From a checkpoint of a small mixture-of-experts model trained on Wikipedia.
Size: 12 layers, width 256, vocabulary 16384.
Experts: 128 experts in each of 6 layers, 96 SwiGLU neurons an expert, 3 picks a token, a softmax router.
Training: a variant of SOAP for the experts, 4775 steps.
Below are experts of layer 4 (counted from 0) of a mixture-of-experts language model. Rows are named router (the router's row for the expert), gate (a neuron's input weights, with its number), up (a neuron's input weights, with its number), down (a neuron's output weights, with its number) and show model dimensions 0-255. Each number is 50 + 15 x the weight over its row's rms, rounded and kept within 0 to 99.
Before each expert's rows: "comes after" lists some tokens at least twice as common just before its tokens as in all text; "raises" lists some tokens whose logits its average output raises strongly, later layers aside. This comes from a sample of Wikipedia text that the model never trained on. Tokens count by the router's weight.

# expert 72
comes after: " such", " known", ",", " also", " well", "ed"
raises: " the", " a", " an", " some", " its", " his"
router:62 61 75 25 65 77 48 50 42 48 58 60 58 45 60 29 52 29 28 36 38 48 56 34 60 62 41 71 42 19 21 62 41 21 70 62 54 70 60 54 29 50 65 35 49 26 56 39 66 63 63 55 15 45 50 49 48 53 58 22 66 53 46 54 27 46 49 42 47 40 62 22 22 53 40 25 47 36 53 58 53 52 42 45 45 43 35 61 51 33 24 54 57 49 20 73 28 39 43 31 36 37 34 62 31 51 39 40 82 37 44 38 32 42 72 38 53 34 56 62 42 39 55 32 60 39 47 67 40 45 66 34 63 31 41 56 37 35 53 72 27 65 40 43 69 41 42 52 36 48 57 47 31 55 23 58 64 21 44 63 63 68 24 71 64 68 28 38 63 51 64 47 41 48 50 61 43 46 62 66 40 55 36 43 36 38 53 56 53 65 48 48 73 65 61 40 25 40 22 67 64 78 35 62 62 21 57 54 24 24 64 69 36 67 58 62 28 73 87 32 17 67 62 54 52 78 28 45 31 63 41 43 41 57 39 44 28 63 42 15 66 77 53 51 35 29 55 56 68 69 63 58 46 73 50 52
gate0:19 57 66 56 46 29 45 22 39 70 35 51 57 39 52 50 57 43 62 40 85 29 51 53 43 51 26 34 55 39 26 27 65 39 65 39 58 55 74 50 54 58 65 69 48 37 32 83 38 49 29 29 59 28 54 47 61 62 52 22 35 29 45 62 82 27 39 49 36 47 51 53 63 61 39 54 46 69 51 38 45 11 55 47 45 54 64 49 62 52 73 59 57 51 47 40 53 51 33 62 91 39 62 62 52 74 52 51 30 49 49 34 39 29 28 59 58 61 47 74 48 15 35 54 23 53 59 47 42 52 66 47 39 63 57 62 46 47 69 47 91 52 52 84 44 23 61 52 32 42 54 61 67 52 45 42 52 56 54 27 58 59 53 46 33 53 51 32 34 23 58 62 45 96 59 55 59 80 63 56 56 65 44 62 60 84 55 21 49 37 79 57 68 31 25 41 59 57 46 55 30 43 54 52 56 56 60 44 41 62 47 36 62 33 30 32 34 58 46 63 33 49 20 55 34 73 38 51 34 33 38 37 33 63 47 72 54 52 59 17 64 29 44 53 81 67 39 84 73 65 62 55 44 41 49 37
up0:53 59 39 59 12 56 45 60 34 37 24 44 69 70 65 63 47 63 23 39 53 70 59 53 87 56 49 57 71 56 48 36 46 24 11 59 90 63 64 51 67 24 56 47 56 41 45 39 47 66 45 52 54 51 32 36 73 29 24 47 61 57 45 57 46 53 46 29 39 85 50 49 42 57 39 38 37 38 67 87 74 18 33 71 56 84 36 52 65 93 63 40 46 52 33 39 11 51 78 37 52 80 62 31 39 42 41 60 51 58 40 55 53 62 50 19 49 38 47 47 45 52 63 41 33 81 34 31 35 59 56 60 25 51 46 32 41 59 61 32 66 37 54 50 46 50 29 45 58 44 50 71 38 14 34 57 65 47 64 59 48 39 57 38 38 49 56 49 54 40 58 37 45 65 45 50 39 42 66 66 41 59 17 60 40 67 54 41 78 57 40 48 60 49 36 56 39 39 50 13 63 53 52 57 73 85 60 58 46 69 49 69 50 56 57 62 71 32 41 46 34 64 44 48 35 46 45 55 39 48 56 48 53 52 45 22 81 56 39 39 85 65 44 62 36 58 49 49 73 56 46 33 31 63 62 35
down0:62 64 54 45 52 73 75 59 46 39 25 30 61 56 51 56 48 43 29 33 84 42 57 49 46 52 27 25 66 56 27 45 48 48 59 68 28 87 58 42 54 62 32 42 58 26 66 34 60 49 62 58 54 93 47 61 62 56 36 39 58 79 49 56 36 55 80 43 48 71 34 82 60 35 56 39 42 36 68 52 70 53 58 36 50 59 62 72 58 23 58 76 37 64 59 65 63 35 48 19 49 54 77 56 42 31 47 22 28 64 64 50 52 70 47 61 40 31 55 39 35 52 67 36 42 32 38 60 39 32 50 60 59 47 37 93 56 27 19 42 24 44 34 61 57 68 54 31 51 38 75 56 53 53 47 44 44 32 63 57 58 59 55 55 54 61 45 38 40 57 51 41 45 15 59 51 28 44 28 58 70 18 63 31 68 46 46 73 91 62 35 35 48 56 33 42 77 60 46 47 66 61 46 33 55 65 33 13 54 52 60 68 37 38 27 53 46 40 65 56 78 70 59 37 70 54 61 54 28 49 53 38 55 39 55 47 52 55 61 28 47 56 19 38 27 34 67 34 35 54 63 53 39 33 42 40

# expert 18
comes after: ",", ")", "),", "\"", "\",", "s"
raises: " other", " was", " others", " is", " he", " the"
router:75 55 47 21 76 51 61 33 61 90 60 86 55 66 65 49 52 61 62 33 66 34 56 53 75 54 42 38 44 53 54 61 62 70 75 41 72 33 59 57 58 64 43 65 74 41 43 44 56 70 57 78 67 77 42 43 34 58 28 49 55 57 30 73 62 46 56 52 70 17 27 40 49 01 44 41 60 50 72 56 48 49 48 37 61 62 72 55 57 47 71 85 47 40 51 47 50 34 57 49 59 39 75 44 35 22 50 33 36 53 51 74 43 52 39 23 49 32 39 57 61 60 49 41 57 70 80 66 38 29 45 32 72 52 54 53 42 56 46 52 42 66 47 63 66 48 28 54 86 40 40 28 62 59 48 57 46 68 52 77 76 49 42 58 62 60 25 36 48 60 76 48 28 76 56 44 29 60 45 31 45 49 49 55 58 57 37 68 33 10 61 31 46 83 44 25 47 15 55 50 52 38 59 59 65 69 48 54 59 46 55 56 62 48 52 72 29 69 39 30 40 33 60 27 56 47 63 46 70 51 51 68 55 45 33 78 69 62 64 41 57 35 64 58 59 54 48 63 19 75 53 58 48 65 60 40
gate0:33 30 61 71 73 54 51 53 72 56 52 09 52 59 25 79 34 47 17 68 41 50 56 45 56 72 48 52 37 50 58 56 51 63 72 61 28 61 54 53 65 56 28 12 49 51 45 51 42 45 55 53 70 68 54 43 59 56 60 29 70 54 31 44 62 29 42 54 37 45 31 53 60 55 49 36 57 51 27 40 45 34 38 62 50 93 62 58 73 67 63 46 53 47 73 44 45 57 54 52 68 72 85 47 51 50 84 59 38 37 23 49 32 35 20 42 47 55 56 61 36 56 21 48 57 40 33 87 46 48 28 57 39 74 47 65 31 41 48 40 55 34 26 34 87 48 41 58 45 44 50 44 20 56 54 39 57 49 28 31 49 34 51 45 53 36 22 38 52 41 56 36 36 52 67 57 46 56 41 31 77 54 59 95 54 55 44 43 42 58 75 35 45 55 62 34 56 65 50 11 64 56 20 51 50 45 36 45 35 57 57 99 51 34 50 50 47 50 48 27 33 33 62 50 63 71 31 41 69 53 53 49 60 32 52 28 25 73 34 48 56 30 40 51 59 43 41 41 48 73 48 55 45 57 47 59
up0:23 24 60 71 65 44 56 71 51 31 81 42 68 65 36 62 43 48 38 48 38 47 47 27 53 58 29 27 52 67 60 51 48 62 64 73 50 71 36 52 77 61 39 41 47 52 35 42 37 62 38 44 60 62 44 47 52 44 91 47 68 65 43 46 50 21 20 57 60 47 08 57 68 70 37 44 60 61 12 42 40 48 51 47 32 97 57 50 65 75 57 82 35 28 38 55 30 54 56 53 51 64 68 52 54 58 57 73 28 31 32 55 26 33 21 41 52 44 48 55 62 35 33 42 65 53 56 73 53 56 37 47 44 47 34 70 50 64 43 37 51 47 38 48 55 54 55 99 52 42 60 44 35 59 53 47 67 41 25 53 53 54 54 44 50 49 27 43 62 31 46 57 25 60 47 50 60 43 38 46 52 29 51 82 41 46 41 46 54 60 86 13 65 55 81 29 53 51 54 33 62 56 34 60 59 59 43 38 40 80 75 83 53 46 59 50 54 47 47 31 48 22 57 30 34 74 56 58 91 51 49 58 46 39 64 33 31 70 33 42 46 48 35 47 64 66 42 48 61 66 73 55 32 65 41 49
down0:19 48 52 53 45 50 73 42 40 71 56 75 57 45 70 64 52 41 59 38 67 49 87 55 46 51 75 63 48 58 56 76 65 55 32 36 31 57 19 54 67 69 75 44 67 35 38 58 59 89 52 56 56 22 16 36 60 36 57 48 52 44 37 31 52 58 45 53 33 35 36 17 55 51 45 32 83 45 89 34 42 69 44 56 60 28 22 61 65 22 48 32 36 43 53 46 52 70 32 52 59 51 55 64 40 26 34 56 45 49 63 63 74 43 73 53 57 11 46 67 71 42 65 62 57 61 79 31 61 33 43 51 77 63 29 26 51 44 27 55 55 50 70 34 66 34 29 76 46 42 51 50 72 51 57 86 51 53 36 74 66 51 37 48 59 50 79 34 35 58 25 56 67 64 63 47 44 36 36 28 73 57 46 29 51 33 63 43 47 47 28 67 44 58 37 30 40 29 51 50 48 40 63 17 52 40 20 69 66 41 53 39 43 81 53 52 51 60 55 34 35 61 55 66 28 66 38 60 40 78 43 58 56 52 38 40 51 50 67 49 56 42 59 54 50 45 49 46 70 51 52 61 43 39 72 29

# expert 5
comes after: " |", ";", "0", "1", "4", "2"
raises: "19", " had", " have", "asc", "18", "==\n"
router:79 41 62 48 72 55 34 47 52 50 38 55 41 54 55 73 54 44 48 66 60 73 52 72 29 41 63 29 52 69 50 54 51 30 50 27 36 28 52 53 44 55 50 67 61 52 64 35 48 31 38 58 66 50 55 68 52 53 75 25 39 56 36 53 69 73 44 53 67 56 38 69 55 64 60 37 28 66 42 49 53 37 46 61 51 68 66 73 31 69 50 68 28 66 72 29 39 57 40 50 36 62 19 48 37 64 22 61 65 34 40 52 30 25 71 63 58 33 53 32 55 73 43 45 33 60 46 58 67 51 23 52 19 42 62 49 77 73 51 53 60 55 65 70 71 22 59 47 56 10 24 55 78 16 80 34 26 42 46 41 67 59 44 85 32 40 52 85 24 59 43 37 24 27 71 57 48 36 42 40 59 72 42 33 33 48 61 40 20 41 58 53 36 51 72 47 65 39 11 48 48 81 62 50 52 49 45 49 58 72 33 42 55 49 56 44 41 48 45 57 33 71 54 30 40 48 47 52 41 40 49 22 33 65 50 67 63 56 50 64 32 61 18 21 43 42 43 55 61 45 60 69 31 30 56 45
gate0:48 34 72 59 50 60 39 51 16 39 37 85 51 33 37 26 63 38 19 40 33 55 67 63 55 36 52 67 54 71 50 43 41 28 37 41 15 55 42 49 54 31 52 44 50 45 36 80 35 45 30 52 55 27 58 50 58 35 56 49 26 23 35 59 58 55 65 53 35 28 45 52 52 49 62 68 46 29 12 20 66 37 77 76 39 41 28 69 60 51 54 32 50 44 39 40 56 56 55 73 30 39 77 52 63 33 75 45 49 66 28 60 75 28 58 35 51 56 65 31 44 51 48 64 52 43 32 71 51 61 61 29 42 34 74 45 42 49 38 49 50 32 32 48 57 62 67 33 31 50 45 33 68 53 63 58 34 57 80 74 62 81 65 41 69 57 62 42 51 79 55 57 52 38 70 63 65 34 57 41 34 33 43 34 67 50 56 59 51 51 50 55 15 27 25 30 60 46 55 29 69 53 67 64 52 52 03 58 59 41 74 49 53 38 37 51 58 47 73 40 37 32 65 46 68 48 22 55 75 56 50 35 41 35 45 62 59 66 37 11 47 87 42 45 57 55 36 55 59 44 39 67 57 41 62 47
up0:67 60 42 51 64 66 75 49 51 76 48 25 41 58 27 75 55 75 78 41 85 51 44 51 69 32 32 47 42 27 53 53 65 61 46 58 51 44 35 75 27 63 74 43 48 73 77 57 46 43 65 55 39 83 63 51 53 23 73 68 51 60 57 62 61 61 39 34 78 43 45 50 48 22 30 69 48 68 43 49 48 57 49 47 41 35 51 39 40 19 45 63 58 56 50 23 51 48 59 39 46 51 42 74 26 21 43 49 49 37 69 33 58 41 60 62 23 60 49 90 47 64 36 25 39 37 61 30 48 76 51 47 64 74 45 58 59 47 84 42 35 66 90 49 34 64 54 54 41 77 47 64 47 37 30 23 60 35 42 47 69 44 39 75 38 46 62 22 61 44 52 37 47 51 41 43 40 66 36 33 52 81 77 56 48 44 62 41 51 45 60 56 63 60 52 75 26 57 39 64 51 54 45 38 69 37 57 53 68 16 31 40 48 67 57 56 40 46 27 36 76 40 38 49 25 68 56 65 48 77 58 70 28 60 60 52 64 44 46 83 37 21 44 57 44 54 23 48 39 37 54 40 44 66 46 67
down0:37 36 29 29 53 73 36 78 40 40 44 66 18 47 52 67 39 26 69 64 29 36 99 58 14 70 49 34 34 36 42 58 66 86 14 76 48 48 42 55 23 58 53 55 51 64 60 52 75 57 51 34 51 26 48 50 48 45 34 74 59 55 35 37 65 58 46 57 49 43 58 47 33 33 70 56 37 37 50 50 53 54 53 56 49 35 25 36 64 52 47 30 73 59 69 53 60 18 68 35 84 23 50 44 63 58 64 28 39 63 48 66 67 73 63 19 42 67 35 47 40 39 54 59 54 33 57 59 47 67 41 59 64 54 38 39 30 46 17 20 22 36 52 27 49 36 45 73 68 60 38 53 68 58 51 45 43 46 39 59 48 37 51 42 38 46 30 68 58 72 44 51 52 42 52 53 59 43 75 25 41 60 64 38 57 50 77 65 47 43 58 33 48 48 55 53 34 43 76 45 31 30 70 45 47 50 53 42 45 36 48 42 52 25 33 83 39 74 70 42 65 37 73 66 41 46 64 34 65 26 32 41 42 54 52 37 33 49 71 52 66 70 40 23 64 54 62 47 40 45 13 49 55 67 40 48